Weights of a small mixture-of-experts language model, trained from scratch on English Wikipedia.
Size: width 384, 178M parameters.
Training: 1661M tokens, 8738 steps.
Below are experts of layer 5 (counted from 0) of a mixture-of-experts language model. Rows are named up (a neuron's input weights, with its number), down (a neuron's output weights, with its number) and show model dimensions 0-95. Each number is 500 + 40 x the weight over its row's rms, rounded and kept within 0 to 999. Numbers have three digits each.
Before each expert's rows: a language model's description of what the expert responds to. This comes from a sample of Wikipedia text that the model never trained on.

# expert 1
Spaces before years. The bare space before a year or day number in dates, as in "in 1950" and "Died: 12 December 1955", plus dashes in tennis scores like 6–4.
up0:458559482508550460492497492479458461472550504509493492529497525531442484533467492450519484504498457502528475487497476489448531525465520471544475495522417461545473525533451547461553527477536488511455398500477487486465526481501450461475469407502512475486430499578500490463614488488542505439
down0:546562514531510500499517437473467492537462526521495555512464479489465507493505505536521585478415515421537486485499458496484587517475441447490512442572536496509496514487532455514498446556451517437490571493462446505462489518559475418493487483439431415541495450458495534403451495590491475582
up1:544504477435519466464517500519504431536488491552521468450491493522538576504487515495508470557580503550522487458484474481467500533441540433451571399519493547537457496509525505419462512489441518510539442527489552480438541450528496442546475494539501473494480518554488508500464492520565515466
down1:472482522461458507440529491492433480489525440523556503515496507434547495582497522475466478442541539428437553557475538427532539490475507507542541520495533486517503477512473527469428475499530533452504552510520556631492493459559458430464483555525418608514483542560531466460450468499491498524
up2:563485500450435476641431466560523461443514519545437406537420426465504507426585525496612479513485491491539497494488488492459464487511535446440531504508483542504481486483534590556496444519506531503497489488473521541550560464509443510492444577520470477536483498502496546503533626540516533534
down2:555451515516448505445479536479543523525480473467495524452466433445545471489489465491523541490520399529499462539555523461469453454508455479454525485489552455455481529476498546514476401541536500467545504483426414504559412492568475505491549508474460509496509506568586480441518586448484466499
up3:509398513534506491459591515557500506534455455472481448588489490421478567565479485497450495485569504432485518479589471483536446531486518434559487504509503473491522519535526498418399458483538540499513517458437502470458462475479492512545544505473491461405536462434492514474504502574511543498
down3:554506468462580467446462548482481448463492441499539564529516512459598495502503482455473485471510528506492521531502507508494503454474474480538511533518452492564577577521485533484537456452534485469505551490476491453457464481534478494566471553477584521486556448513485495486539524455459475489
up4:493561513458444510492474493526503515476575468523428475531578513484539497541503506458534474502507497541460496487493508472509472504473456514486513468498519442499507511407515495390461497456421503463490497541489485480478501506480455424494476475570486489534510565456495539484540564497563506485
down4:489502458540456454533496606429500521448433430447514459484533509433518538542488550404503532494477501591511490501476461452548497481538518450476516488588543515544506536450496464512499550464548406475455448500467478536510505474531535508481507402460507506567516458444551448560527444440436501419
up5:492422470543529441478547451498509527537516515505537484557448503540396505518439518480499537476478530563534495530459540460490459502516532502523530465467499446532454562499480551470481407526500435539453501478443504450552490422494489471505504467539551470465431445479516477518499560557602537506
down5:484454470489460535513505457489509479500502546572589522503512456599507542482601455510536513560483473506499486448494485486442543470579472520573423483435471505545524515489567577573460529578529503475504450547441465461545521512527470452510493495581539524547511464491494482481476483508471495481
up6:552553450528542517515499470515529454536546497528556479451415480546456537527493518419507526456579511515564499522528491560525512580444519463489465525489512482529458467453526488457489552513504586561507496510487517565571500456457507496558489596441513535550525478551524463542479558479552543430
down6:472422558480448497554459481507579440496505473513615575482517529572444489466488411477535556464508495566469526481501492521512490478441522399536490515492448497527484509487528553484517509516479540430531494478450468558508472489594465500502556434565551500515562493510521503506559532498506512524
up7:485524536470524547536478588447470500452522508512512487575559507504496550520536416515469534494454391490443418533473507480494550537522485533535509503469551496502544473514526439598439519525533518440541527493519434457498556436397445449405543460508449487497477451484534454534499506458484493561
down7:535571483481550503565515485445402451509534475543463509461556482516507449445545411523413550480475488528565517546560535496494421495511452551483492571531506490490516520480439523494494475509468478546539455490427501476539457498460422440414546538556547491520572486549540485458487467486483595480
up8:521454512450535479497530579448499471534523536516502420541528476516598482513530516522547499525555562523569512496518484428504594526427477451515452531507525456423573548502545492450494465541507453477521522496515487529453475453465509508499509483443460498412533514530458410433460474528506456449
down8:537541507454528457447445564493487451494491427519523505511554511422505456525525466526426536503507534504508574499434439469516505556494518470478498483453498396447544517492495480473535456565552470508516581509513455516418600501555423446510463436562427588516529489526479455535532500552507518494
up9:567501564545457432544522435495579493576381468440558489505399442489484515544634600476488482504529513493535493461558440517463471568509473541436498528457407471540462523533477518489558535558472468439502469549463481456536507467510494504457497529531473458500581517543501446484496501561435482497
down9:450482544467421529497543572453517453484431523503463518481621518532537452552550466488422478521464454509488459467531491478508424522503451485556420539472470523543542460423487520509453473551478570462554472469464482446470541488509496472503488487548544576541552496491512446461500468463470500504
up10:525532456493532463527416567446469449441518505436442530542535503519522458535486521516510448484542438496507401484523480484479502485443499512478454518446450509496464453495531556510489473475451464534471507477503512514483511484475583499507460534428471509576453497558456550510508513498463601529
down10:430515499555449536501534559468432555503520480456425529505490475516541519514473399465491548470487476592500573482454532501491555557511532538532438548491515485479482505552570520474528502446548424526575508505461528512523503454540528561522502458495446479525491488491443489504482487473517472569
up11:500487507374464533548520557522559472562520506514469595587463486456472464521481499441568545492562510487510490565433472502542526559488504454554476477500535502456427514511494498511508457445401555442517531503485512473523527460498553528512522484552460455481512543524531512531513424448489483578
down11:524577486542492527538553462516500500496512458527482497518495506427519505497449504465521445451480490494427537526495465549483547541491557563473506541445521442448505509512516423535579509470580527509458599534503511458519565464445544489484495515538483468502450557559505521537467510448492475517
up12:488521471534493483473501443575535454514522539514484518545464502476514536490573527618470544481509554521495476531530423480444490642493522505505503531500502518437470487507542546458480488469509533441509426504508495558480489470525576456491515446534481514483524519471454523451491530569478587537
down12:448532519466470535535499396538496564533575460553509529541527527500498481552503577493551481437583500498494518489445511547523532548518533452467514554502568491567488476577494487457521530460509442471527551478534509503518512502576369514475498513551470548512574543481526475560470522539504492568
up13:546443500504517536433528488564495571464424565486445551488584504447505514557625516508441501501508512513509455425513508468516548543507526484537467498470569476482522496512517415495549537501504464451511511464465493529505525451509471453518484498465505493414528509456501466514526486463483520502
down13:563486411530460488493439493487540582483551506496501531484546510475545489501489465499472589495512394458459515506515482519550512490513467495515490455542565465532487510455482493539534553546453584447476531544484448518497536492473514502472582491537477501533483462472462464519481539483514515532
up14:451482524509465443472497562467504502518525499502493528480561436537458503527502486527539451570480485492517482487501507500493530547473424459487476458516467453491531497518455484565408417581516481456502454479497530570574575437512530436544542474429544523476461545413511522431508513514499526488
down14:546449488453475534528505463500540490445524423484519499494550476479571630423501446468500532431507514500466571489527499576557479520416465480541522493507569461478511577494488430487523568435552471486482483486417508522519516527461506452421427529500503501506476445547507455583512556540567502505
up15:468472442497563622407535506531504493458470496497465426533436511547615464505533483523522557539553519528502490524436503544489508440512450436466490515532474489476471485445466490533521498549575519530481457469402600539455478461491474497440607536559556490555478444467529486486530467496561548581
down15:458515536483451551442489506531476472429499416523459518497491530513507449489480532542493446567506555582431488504403494455454521520507501567456525487380401519514584466475462495541562544500502418516465417557472546437511431443429506502554446471595481545502502487562457471471504490531535534551
up16:480470481475485529465585582489516534561480574494489481439546471506547482551491504473496520512554433520464517466521515462523513560482474452490501467536476390545578477500444518504513516575583493490542456492487551510500517468513523513554526528522517473453487432443427471529490519492488506458
down16:516571459455449487437530490448424483569467483551520478530522546456506573499503493489479497470484483497461489577474451467544470479448445547522518488553506522507496529488503459479551601469517491555515515487463485465513501379482538533498446588502481497446481542532461557498541439485407534461
up17:524525445474499565506384519586541473575487519432536467478551499588520497484510492499438488498558543438472533519526518523523515475417497546497500533524543524566489536575494458469505470473547533536574458539516522459549485545508491530453564557523517458510536480472617512564524526503561462520
down17:539467506508519437420469464547542412520462506566496529506515503474457394441499467485459543494513449444491452443494498475523522563529549549548484512515497498524509472423509535475507517462568509551475448551534521440536516490525496571473509463503374431451587472435533563507485519538567515460
up18:521493465473489512530505545479553489530477496515516494475530518486478501492510463476476465496599441421485494486535525466454430454516475507531473467527439529529555566427501498555445504503415513473511567503422498468573501575510513552524489504443477513514517500556513528533511551484457550469
down18:520465511580486573406484519491521480490442497521458454507480567509490527545489508493483540490526483539481493486511575536525469548477510440526538537548496510405455522484486481536500521457580519536477571527574524456539431505486501467469522426462445524452507524449520515479500441437488563417
up19:492518495475474516528515558499508490471481490385479500537494515525497576562572420533518507519521441425478417497475470485439523513506518455517454511427445493507485457461544415495475494522524521500482450517465495539536560472446469477544605509468508564571497581511553540481515532505481494497
down19:529446514497468515469353481511503461489495514487450517514575511530507468518547544476539524488492510536481533464488450485466504508465556571452551526489459534489466440484479474484582522433486533452543515577511583485507509513514547534496505440471417497459570477531459461512511473432427529509
up20:499541529481509484545486527474519474510456541539523483538548533585437478486524532514566537517446465489476528534514544511476518517520494546471493448438537505437426533484444481471457537477561567493502564528594502507435552470467501533517396446489497547570517456517569514514513430504548537512
down20:474485588453517511518428505550522386463471496518522594466540518555503539449533459529525430536539530447547500469436485526508485543503526489495503509511512495563447458391456487473582576524503505449516424518443562492480460496465439540512451539499505521522435529500572580531486487515531435517
up21:497515494452504483561496609493545462455454473507513514524441528547497538491516464493511425459487494492523519583421530501518567494453506513490447529519527511469480497482467492577514528451445600476466480505448435492552472534476534461474523531530473525512483546496554516496509563457512577477
down21:406516501522499448458502503503469471475490512542463556479469470508457474483505522542547530469503577486565442526571504535526551560476502515408500554451530558451468452460470504462528532447499472519440477485546476477496501459480507520523536443505430439540478547462530528490531579462547516501
up22:484445500487500566612390473556491478460464527511561551446481501451517551526476523488536470532515481525509482531522475560484530520495495419480534575511433540594555432535552495514454515434520543438465474522503527534534617519496503500514539498543510520508470442494515514532616562483514456521
down22:480474532536515508479500452522469458535520505566548487461569505535482488398471501484517474513574474602512482494485524514516482552522467445509481476480461484497490560483533535414528479447543534452477495498524494481491443610566489600532469503480546536478522483545540549457464459508608503530
up23:457546472519463553522533566442503516462474441465516495511566466523497458566564521516573518495564445513517465546497499509493412446501495534513495455535514530533502579516498568559452431516474452486435454467495440572461560545499446526442477513486502544432456572514546491529496569443511491525
down23:544502497481495536539555551552471479528441427487565494489525478484546417510466550494551493421503552490552483487418534487474477480470470512497528455509572527489530506556539505476490503627542499529448518480507486548553493515552484488449471533472459540496488559513476510488502512442539549491
up24:509539456528501573495462513449527533509514488459494482475491420478512566500564482546485537516522478431500495482442493514494498481522581512534492530497488461517474466530443472490495522510545456462522440445478539496490525434495548464484453518469553534444502432484436474528474445435451563536
down24:555492594555520434432490487525514522534483486497564470468498481562518478554490511498437480470533547494573494497458485495491494532574477543524569523513528499504497474432442449488515438479441467498458497457537473437558511529444544543512434452413466443512523555487580514408449535561594509514
up25:483499560438511485512500531444492462541474526487493462462499529452497463531510533474567526477520422463540488596478481567435572483499484574455509550515465523447536526468471480526483506461483526461524553499433486471488466513487437477476494539472449504501484575527523523547497521478552428530
down25:503524565426456494498438470484527528573457504443490468477597467475467439473461565518464495532582459483447534531491466559506493538550483450511527540500541547481536615484435429574486487493602442438523508484515453443472530486476476545558531511544484556460487442470512499510599456527507453510
up26:573510501582483484521520475478504456576465536420568392436469509461533435575543514582514500505614459527499494448496419542450526506484486403476531496459487506515534506490424448489576553593485537524442539500505568443523525500523553516510525475474523491511500482537491484475437510533473464389
down26:475539585434458476464542462517495415584497562553515473513507540446478486510571536513433486518440499493448479524514511521506488530556422540522516502488429516472470490505518537479522557435506443473514495449522392484550498477457529552485489476489466491456500518431507502453528444543523474495
up27:489515490452515460458503507537443559477568439461445536508538504512495502478510545569465456476493502434533544469505528500494484493427494506565472553530447493475495470565531442524508515472448563519460548476415482437585483551500525486481417467523516492506552518541497541510476544464508452482
down27:492502531473470527615459498557506534525540536461410495577424494504479421447475494464491553524463514531469482500535454545509487469505526511494482509463522550498422477507509466467552489569554471534505526469483439519419495450416460499522511428537494464493476439568518487469578467488462464521
up28:535449539495516498487446489560562508465503570492468474497504499500565568466467498500479489563530539510508459491381507545521494448454482567490510465457480530497514478492527526483479530535545573481530461542511542515486530499528477467512513527523481547505524408473523541495451508549463487526
down28:488472416465492448479493481577545466466426548562527479503479537460545470498441519497502543527582467494515526525520531474538498517506514545521573439472537489528528517538568515481487551525491500447483505506525543401477482501522520546430449491542508448547512472492546467484482571496501444540
up29:545491495509565575563570436528515489433472526480461469547506476518526434411518456500481452520481477404475459445507510436434539476548444532455506454504534412471528492511454489530500492403430518475485525446500491484463503453514548519506507458510527447476480570526506471477476522500602504468
down29:507607511446571488442472526424491501543436524491520471472500561473558452492499483500514497547501489445480524502499533467501526515457496553511490421518435485466536497475504488548554475463466538476504450440516473520539507502496499508516489532504526469474457509418418491530515537493516427528
up30:567479450460483518501559614428460597527436575507515479493555518543570483553511503525575510536602444526463483488502517457534545514504456460536504485554495477461517469572445420506475490517375522457476485378435500448498539575451471461578467518522467466481491492573476488538566588488505539454
down30:534510529553470523485454514487480541548461530572490463557532593458478493490486519530500502467549493546461537457444416493449449482416475522539482419511482545465458501491498403503520590555484476535439472476542512454484535513499476491513455355476520463522441539516535467547526479435498496496
up31:422545602482444550521498535569501545456596517450527511562440451548461522533530468425547549527491539497480424464460497502467465477543533489455518514497532535422526527501433544484504496515389476499486545481513478439489512470403572435460562540518557544470445587505474521547531509474490499501
down31:548489522515545498554480500512458479487515436564529449522511543409489522540434518498502506466567526528508443500437556525448604517529480400473482441390534573486504464481579493466558457582522549560548460479463448516470518481480491512457478506463572521560524456479487481498510445503490470467
up32:475522372491472542499495495552474514489574465405527567469519516528518504508520528512492510474541499489485498597546515481558487498480480499484520474513453488512487429510527524527564522505432552492470485541564510545493485494563511422520527518450570530526443540468526467427492558469547587453
down32:545516416463438434510499515479473488492465414443456530501508498519428490489494470500537450461467516595568567490475465417507459444433430447527468453477530574554544522542494503524467496499548529472475579520516504528493481492501530421523526521482494438537458624417419490487454517468472559541
up33:451472427515546520561442498489548490453510519493454512490545506475490511480475483534480470547509495441415472485455477489587481525482480516490498561495459469521497495498517448496487479470568457560408463584372498536503532543481457475538565526466479483529423575542550472438521502469550483422
down33:506520556572440496496465492529445461560556450543507530506496496535553491488483503495521459521536502500501496453528498461508445625552468450452456555534507502449493521497535494566525514489488515524499452439471470479550540466468462583510549547527552577438477524498542537551488433483549512550
up34:566425510528539503588510557524526465547442475527526485488545505449481504509569425572464514499543563420478476413517516564493568463493466433537491509516498497564490455530512463534501527548476571474484501557475533488542487558459523518470536505478546556506510493466478486487446523472461498459
down34:453487520512522506509600497535553500562489524541489431519519634448508423530492568471517475469475517522606504482485471548462569521493504538546493494421534517472475546517528471461539540449486477481531548549560455469440483497487537529453478430501523447558519472495475482502495467493563505484
up35:431507481491563521521577457578503397472521495481523481512553533479511537569503531450501531490427436474523502468501507496506567534477500491514452484550568519497486475514483522508399531513471492448478533497524565524459532478550518540545418440561502551548481484467563545475522426548452562500
down35:428556572465473486580503514425537483510491453525488547563529505541475467552550486478449551518509498536418389580509512528564387552503532509531563520539502435514480495474509535506598458581507514501466525467526401478556489452559430497502507556566523488551487504555549563506489424449477494427
up36:560490498464506505443511514537472463481487568501519588490468519538492431507505564449480495421533485579509503482489496525472487529534460551422459474482551525519528544503476477536467526554448558573481520522564520485464475380526487538531502488479502473585506488472498506379480524464573580458
down36:509536529431433456580544523524465439524470456449518452541459497516507493552498521516401380527533525408469501540454451457431531495441414506526462456458470504535492437482476493468541494565570479446448518543472556512539521446513497470450546499479517600528527602578490463487527497611544513506
up37:503481514545639486493559452522438526507495509484566473500397481530434508529505512536481541455493465552531426486449550460511516453500545470510548484492541520520530509522532518532520462573587439494491514552535503494466531517438541459510544517512476531534467521494568502461457481517460414545
down37:491517491517497527480550457550456469542467489523567529520491480459507522435550516509502560447492516601512485447533542509513486534530540565543487492442499434491431487546551566525544470574487539479559531506530479566524537436531572499480512504555519557409470460500435541491529535492546533526
up38:451474489481488522574451487520501471485502510538512568538422504507430519508484507488484531533484504568482528603447521553515533530484494442495457524474485483502516445470438609464469499560525484548459455513462501533492476499462571457483568561547466492542469535509494483512511530434540582490
down38:499476471545455492556594484572512535528467475563484503437488450471483494467518440521510423475478534500504446479540514547509544553464546453478474443490456518466503495494572433495488445600493548508487475533542503609473511472498427543473492487527522408493393485517438538508502447538507458512
up39:485527529539522470438428521482576611492469529516486514494463483506427508541531491581508494412453479484518526543460478480527457535427545532509516420444483494524495428437535454475506516450470498465529507480465501602446565451476476484452427450495572493533508413514484447534469517519434484552
down39:424486488512500488581538514525439481547513507508541465471463504512431532515470519477425533546528460579468490582502533461515547585472462531554476503565481514439532537574546497566535512444503480460510530546532391531473545493488509443445523548485476468463494543543481455557569484504487453509
up40:468501515532531582535495432511472493502488364481496485486451485553443469540521518564499469514522499536461484453500527521465477561494436491444497489507402542506447400454449582402519446530515463473487500505522492572483547496565518417506474521489532524505462502491500499441475483526477551490
down40:520466498556402567384533482527546481443593547517571484521468535511478492461544545493416473576452458507546529532476558497473457588569477545513494484497506566563486526522510556519478550482457545476518531516505479511525562389551511481469508465484490477540551531398516478492570423457453554501
up41:575496439564506472478534450379480510444456520457439520488464428583446527545591504479490506498470512432519448466486536514507458527392545529534471490510495444516514454534496526450405491522553470600515529498477493503550474462526567466573561472537575532452453463538528459524510466451468517534
down41:536427470604541474423457524544469526480450510473508486548492534537411565521448578447538407464493478493525541549461528597447501531536444529551521470453534486487463549546422471506455513473495492476469486514493425493461544501456594440480565471479472421534518555499570474466478478475468507530
up42:438574517435523513493490459479441431547521458507548501452453507501465544519480578507490523501605492483446506542539500489463469500422464454469447523542492563421482416430495515523581492479490521512484469536520468512489494495503498504543415514432486544433452494460471507501506465446446534519
down42:552508525528447457428477495484445473481507483497562463429461497527459489534531527423497504543444500536553513516511542563446523502452476531448531525503482466424537500500462632550451559523494409486525524588530548492504460477506502419536504573526541525522537530508498459464493541397423580463
up43:515537443318546568514445513501495445445527503481484452474467415567475524458485488514570510473451514493505502475492502485406515547497543553565482493495508485547521474519472526426529509512539541469446542425474498606445437536523446435547444475522511521471372503533496479502503488515440511499
down43:535502499596540500454499513522463484514500552514489488583468446518553540489477463541453521462544504496457420504491545527504569505532424499514470526470450522497487545503506440488553538567609519463531447498483550483493413576510517489456477504451578505531465442500573491472386522506538482454
up44:445524447531474529493489532461461514545570475572536472524495560515482501408501456522524568466537423500452421525452512482423539513454519463508525475495531525471524452459519510470452549558533442514484444507515529500436517500505636449503502493455528482460510539470552569517471473473482520482
down44:522544524559513426490533572442450526517498471495486520442481478505480514516478552511477457590431480503506470506535453535518431509582443576453492558486521519558528482514498480490435493540446459494536545447462452541534567456512539539487549538509463558542538547437484557517490458506481488501
up45:523521500490552515480543433508511520505497461491535524576519449538507491488537458574561469480485501477519444557486465466498490556481493465407500493473542489492445518515468487417531521428554461556501491498501505548490483413499442479485495500478523500530411506533541476528551480526483464522
down45:482557528472463473445528453517452478479574494494521464573507517509530437494448433497519475481439492509443558524455483463501468510524477469450497443471488552535456560506427493491536573349513435479403514545500416583500538470503472489507510489541462509512519513462426471537568452520428513497
up46:588523545424492581564567480509535461443525470506508500561485544483444507429501505544574439576536465523489521462442457544538468470463474524460524502472445513454518456565487463489565500482520502485475481502461512483501557441496525491532466548453506470510513543517570469459500520569567573477
down46:473658509585530507479436437472449559509523460471541512503478489482495504539498556489475471501464561505491463459512486487437561516448497456564556466506485449427519571499453534538544474518504499482401500451498390475489502555538464497573496509528499553584405547496525501518530439542511469481
up47:497567501468444499501484486479478534467484421428495565478529563515527497459480573478489543557506508479472508530541501518488478467467450447475497508600450557449537492539453542583519498464476564482472507507508531554457537517417548520454542491493502549451543490496517499493486567492434510570
down47:509546545534506422461553529548465523502597448551466476483498507502475447409540466462483475597501537572404525430456501426471481447471465517533537518505507459498465465575457542518563437484510475488441473494501505505554529477512558561494498455419537553454507605516471498591498492496501492504
up48:557425490509525432465448613440538468515491547498449499591448537511467424563483494491485541476510497483474519485496533501568489469503568524492535503461588451506527544579536481466454511514494480469474528568489537469491481422562458476511450460539531522504510418478513521518514560482509500532
down48:476485548536518545413524496493481528584431529476503433465530484531439474488538453528455419419561466540539486595462539522420472531495559487558522538500441518506512538483460472526568551444459435489492538498465551489543488493394492432456506537521535455521505506513544522543488533539459453575
up49:484556544455489474460456520477586510413468482468425432473501456508519427464496536544477473429530477508563458469444524511490474616522418477440468493528493442439475407543438468459502383487447485571515490512385527531556493535439550441576514489490587515490484461518454496435539490551554563463
down49:426525490495487418453597423526492537487519517489519530495529525557457450464428474597433595499534547553476498541504521520544437541566488547493423440496466451556528488532501514539472518504564567520492433556472506550471488441505538471603440455477431474382464503417462456476527490526576433576
up50:464489465572502510483512445500453491542502449560471498491476533535533482532462497484512488490565536493523486471449539533493557459495521438472461506524488450458489518474448461463529449567496588619466454475447512522552536530564542439508480508488550423549425506534526550546544464448471506496
down50:483500500564505469494503494495530511542472486534520453486473474538462547468532451458552461407522483459473555531501496553470546525503485495479487530558547539539502477477535540498471483559570512483465493479501524459470542507517480511493482557515486404462564522475530520542504492502496426493
up51:546490498528510504505456478468437504501528493520515529504540498509446456541486517497511557446541496525493510565508440432539556518519453398489436445467569519518411471488522431490514493498458551555397532479513493488525524470503501465496429506484569508517488457519491467490512554462512453415
down51:468523483550447463485510546519504495545463517538516510564545533501454520452524472496605488472516461532468544528533508585515486485496570569532419524443488464472539496406546477541513522476506517478532542508481476508528546517526598424518530470566550568499465496419566553453489505548560587539
up52:527500462527546522456539472450502462455516527476524550502517486518476432548492476475523474537515434438533512525498511496513587493414519465423454461551468488542524523498487526500482492504439503425470471486491558519452508500564454449413485528461498539503459468464479438506554480451548500547
down52:549519485490522512487492454508447461486447505491533577493517488528558519489484505526493565534429461440471465505533491554434514494568411503506579417519399514509503560506507398435532491484396577418496492531512531554468555486536508470548513513459420406502512519497555545579546499485435466538
up53:540478457454472509520459525495498497481457512444479496561471470542515466536541491505481498457510482530487514508475526533475508521458468529428478500440396497521501416477485595467461535487481531485460468481457534579495554513464483386456482524481511525512487493490507464462535538501563504442
down53:487503549486491497410523489519456449461506472556517491492444447567475480463503405531462405535511472552520515448575478506487501552591452502424500529456536468506488529544554582523517503503573555542536485446492487484446490511547502490471444495483492431502503488538510459451464495459475487500
up54:526478520443440502541490541545531549426474452457528462531424503503502428457507555619463529483475481466499512477502512513501473471451521454521503467496540504420470607492442470426531468501498521437489533484534471474475546484469535504465417534508564456450460563515452540494503501494529516452
down54:490508560500436498434435531400497518518524548506475503515517474542532554463511566468475460492532483481475536431454492505515502490596539465502487510552565413587469584453506486507576604491450490522486505427482426579499466501456441522524480416554529491528492536490524449519519498526539452500
up55:513443567501409489540494501485550549545515554506569535503437472526518524596465486537466541554495513518514490398447477542552498401508421413468455501411489544501569531470510496489473532493464490477457536532525589550541500516499541526499573392549556432499455474489547521507523543510510460489
down55:476513503544430464411545543528527496537486460485498458539553474414567490504544546478524501481478529514538538549430477397492530515509472532507499469523522483483507489484493465508531557501460494473491506523543515406519493522528460545451516481517489437455533540458524514501475466547549465535
up56:483372576494519561625555501544458518533537472494470556574579504522485484454452494549487463455504398475490498502543548472502519506496523449514491494505540493522505536527539494497481416526507536483507524483518527444597474519480494496536460494439486519556477436498515422506582459521482519507
down56:536506420487551519531514536535466587506444595456540550518484459526511491493453481511527500480510544514514591573513454512437426465502529442510497436532466499478555563528502454541528499559495545474457511549412554543486420540511473564534471464494464454382546527489513489550544511474570505552
up57:481579488497523504513509539518456443516562461569498543512522497533421481524457542506463521519498396547498460436517526434506570523466448454535438451532490511512528428450533533423473505566461450546498474563490599480464490521513546547514566458464497519571439501512543524559498504525464535442
down57:448477548544484427544610520494517460540515545538506490479590471560557547515515454455462479541467571471548500556560516463579454544533534433511539469452503464567485510415489534477483485515515514491484456524508497528575480420435538513585587514530520421490501486526496525556561498476472506448
up58:498567483546506506523512442498472522565429557470450518472522546483467492483477469480538579498503520534558529561502508541476506486487442477410495418488458489472555503572472492490523513476440434471463503496545543524492484455502531517550496495518474558557526470549574467533453460584467511521
down58:435512481483454511486562532530588438491556571492533528535478534462498569510526431470564505529517469502462517489488512570536414496439490528585455509511526499532468479440562564508514532495519442527492520416490487542591472519499456606485439499536532492484468532485544505536465519544471478449
up59:555525476540553519545438439500483499518526524540492474511460474513503471489534513595557547578548434469485506458496498431447537490509496509512472404527478510509438474471532501520428516511485453506464505530503488479506524458550457553522534429482500513496476550509476491448467476550489464539
down59:406470464446558525420574479509466548526543516518518494454526510481510509530558562568433535505515513457573441481533497432480493519542469547435448517492472518536442543491499536475431461497466443508553479455547445566482540595525483522463522442491510517471526511493502552528422484488467422551
up60:534369547541428497498569483516505487526471569522494490539492509517565516495550454521519489494453479536545457490470478500485563462472550473511436410502493520525537476487540514502434528454554488489479498513512517575449525541466486527519504462516514493501402460453558566502572528574499481499
down60:469492482538406410546495490497598467415471464445481524473473499455548463469465460437531453547474513531463492568571464505502438498553538501538538540501574520474549553512541526451476524516483498510504572523550515478518499497487479501519506536521476465505491490553500488527518500444445512463
up61:500501530511502530466569418486538428520487529404472565559537524451521503516545472605532519490438506552567537551488459541532528526516516510483468520508525480486496475503473519461468519444562508443497575507488484494422484489512473414483520407491515615567508482531492554483498525478538504500
down61:457489564526426445516533493458460457475453451421540505546485463506471563466504482510481442443458504447477515559458438551458528505543506498539504460501438516453483410523501500471533510513443487495441466534529492496465519502558527472540508463532479490436424512582478461518517485496504531576
up62:515555542558489451415460533486493491519558525512550490463486464501504521500524477464574477438473494492555518600505512432550496495505531496500524479463443490522480474426573510453479541531497479515509516528568535538438513537409443537523474466493541497546499538517507459520537537491474518533
down62:465439566522463435530556467565393493542463486481487486444493502467527518487552518481446490519556433438448573474459526485538569535523516514528484509507484500484498535560529468498546487501529498476407488562462489585452545532490424472491536533550470466469491495491435430593584530496436453481
up63:580500459493501616471552535557457554504544466474495449527397549519488460478462522564497507433474481484504485520491525461502514539481565413551467510513418515510432500462487529502484494592445604431498561482478519464516508508459520484630528464490494468523456456532444516594471502487487490507
down63:524496517521508507482506531530487523527494518554507490509523582504585464526429530452426517556501524503537603493511596533566528512527537446488502516540547537548475512489486464483497554484543505441496524550468459453531483473533485466578456460488533430576510484497544523509526474487517507522
up64:479449478454473527499470532577561473475506488490458505528511514468517505497532402520532539482505454452460512534504471526439504541468497448491514450524503441517466460516490514490492461485437487555449547508439542575440563477496575506500490457475529495506473529499545573505525505515552528468
down64:507505516538465513456526472501545555484486400476500491505520512584508507579398507531490550526504564489534482487493510520543475487506447463502496538514510519466555496513583489432532508522541519565469473394505551527462483451513457511507543527539406485548541481463517469569516541534519508571
up65:501526473469459525517452516520465495464431514439508550525512523473519495486605527483538523503539462531495467540446495422455506551504525489437470500499494554421529565527483530437590537430493527498469468482450519499555588510455499520458535559494479577505509474547485534574485532481464584499
down65:522485492506561509499475456463538491510501513498487389501558462527479466505594470510563556485465509510481453540418500489493560559560462515497544439405514519537468476494448501517541488515502507508522481462526553516517547474444467548498517552523473548549429548561518554538481471561512464507
up66:536559492474457496516527508466446505517543520471528475451523522503471455501456552436567427504507454546517461494513455479504512529500449549375527557437480497479473502578539482480547503463510524437520473494562474502498520411593481441531478478543550507433501445463490529480495529533466444544
down66:483445502472444532554415532567477496489541504436535524508526487491480442474601575491510456541542481576484492540436513467530499556539476583557528550473540553513492458490515524503438440452500535529471500552555522449556523417476453517510499537536464519522505547523482426484559380539503556539
up67:495447459432502588533559515499504438473455575460418524469548452538495535542527483543557441542526439506521450517458465581469491514471534545526467349492506472516555462535439521477506500527507512491475518492495534500500542477481557502498514497391552568503459505465518462525548585522498501489
down67:514484482501454463492446524458472535505436440403476444522541435500541484552485475534524484404479523510471496472504515474579496474427472496579445488609546513509506467534466542525548452453441428553485470521505504473503518471480550523460499564597468499553503529513524519571571442494508533520
up68:566419483519495509513452444474452505496506558443495521506458488461500532505540451464525464519584428559512498574427501462551487488502469482576483457478432468562553517456560445520439464462483601561495461543499577623522559482429532514567497432527486481498511539471524489534669528533545461528
down68:483397477595489495474506540489513492486519493566426505466471466464537505509545477445454497498469477453479506483503448496469507528569430464534445496529479468465547599526498464556449496563516585447528533488479511550561450472514542468562511554410541460489574471538502478498510510514512513546
up69:435478458522466514547461464538441501454522472482526475474483451488479519464451432534491556516484488399505410568451385531473478542488531462448527472496493532506531485453509510573491470551494512571512504446546502479447575535520544517453534448489481520528402486493552522440521538474477548481
down69:465541480474507494508535463580457525565549517523520550526529406479489525411492489459407543584500594496446490582503470507471519518490533486602521476551567512483537440402489517525488515515485488465484450447484565552523596515485447572469461503439470564475528471433435529472409549521535493442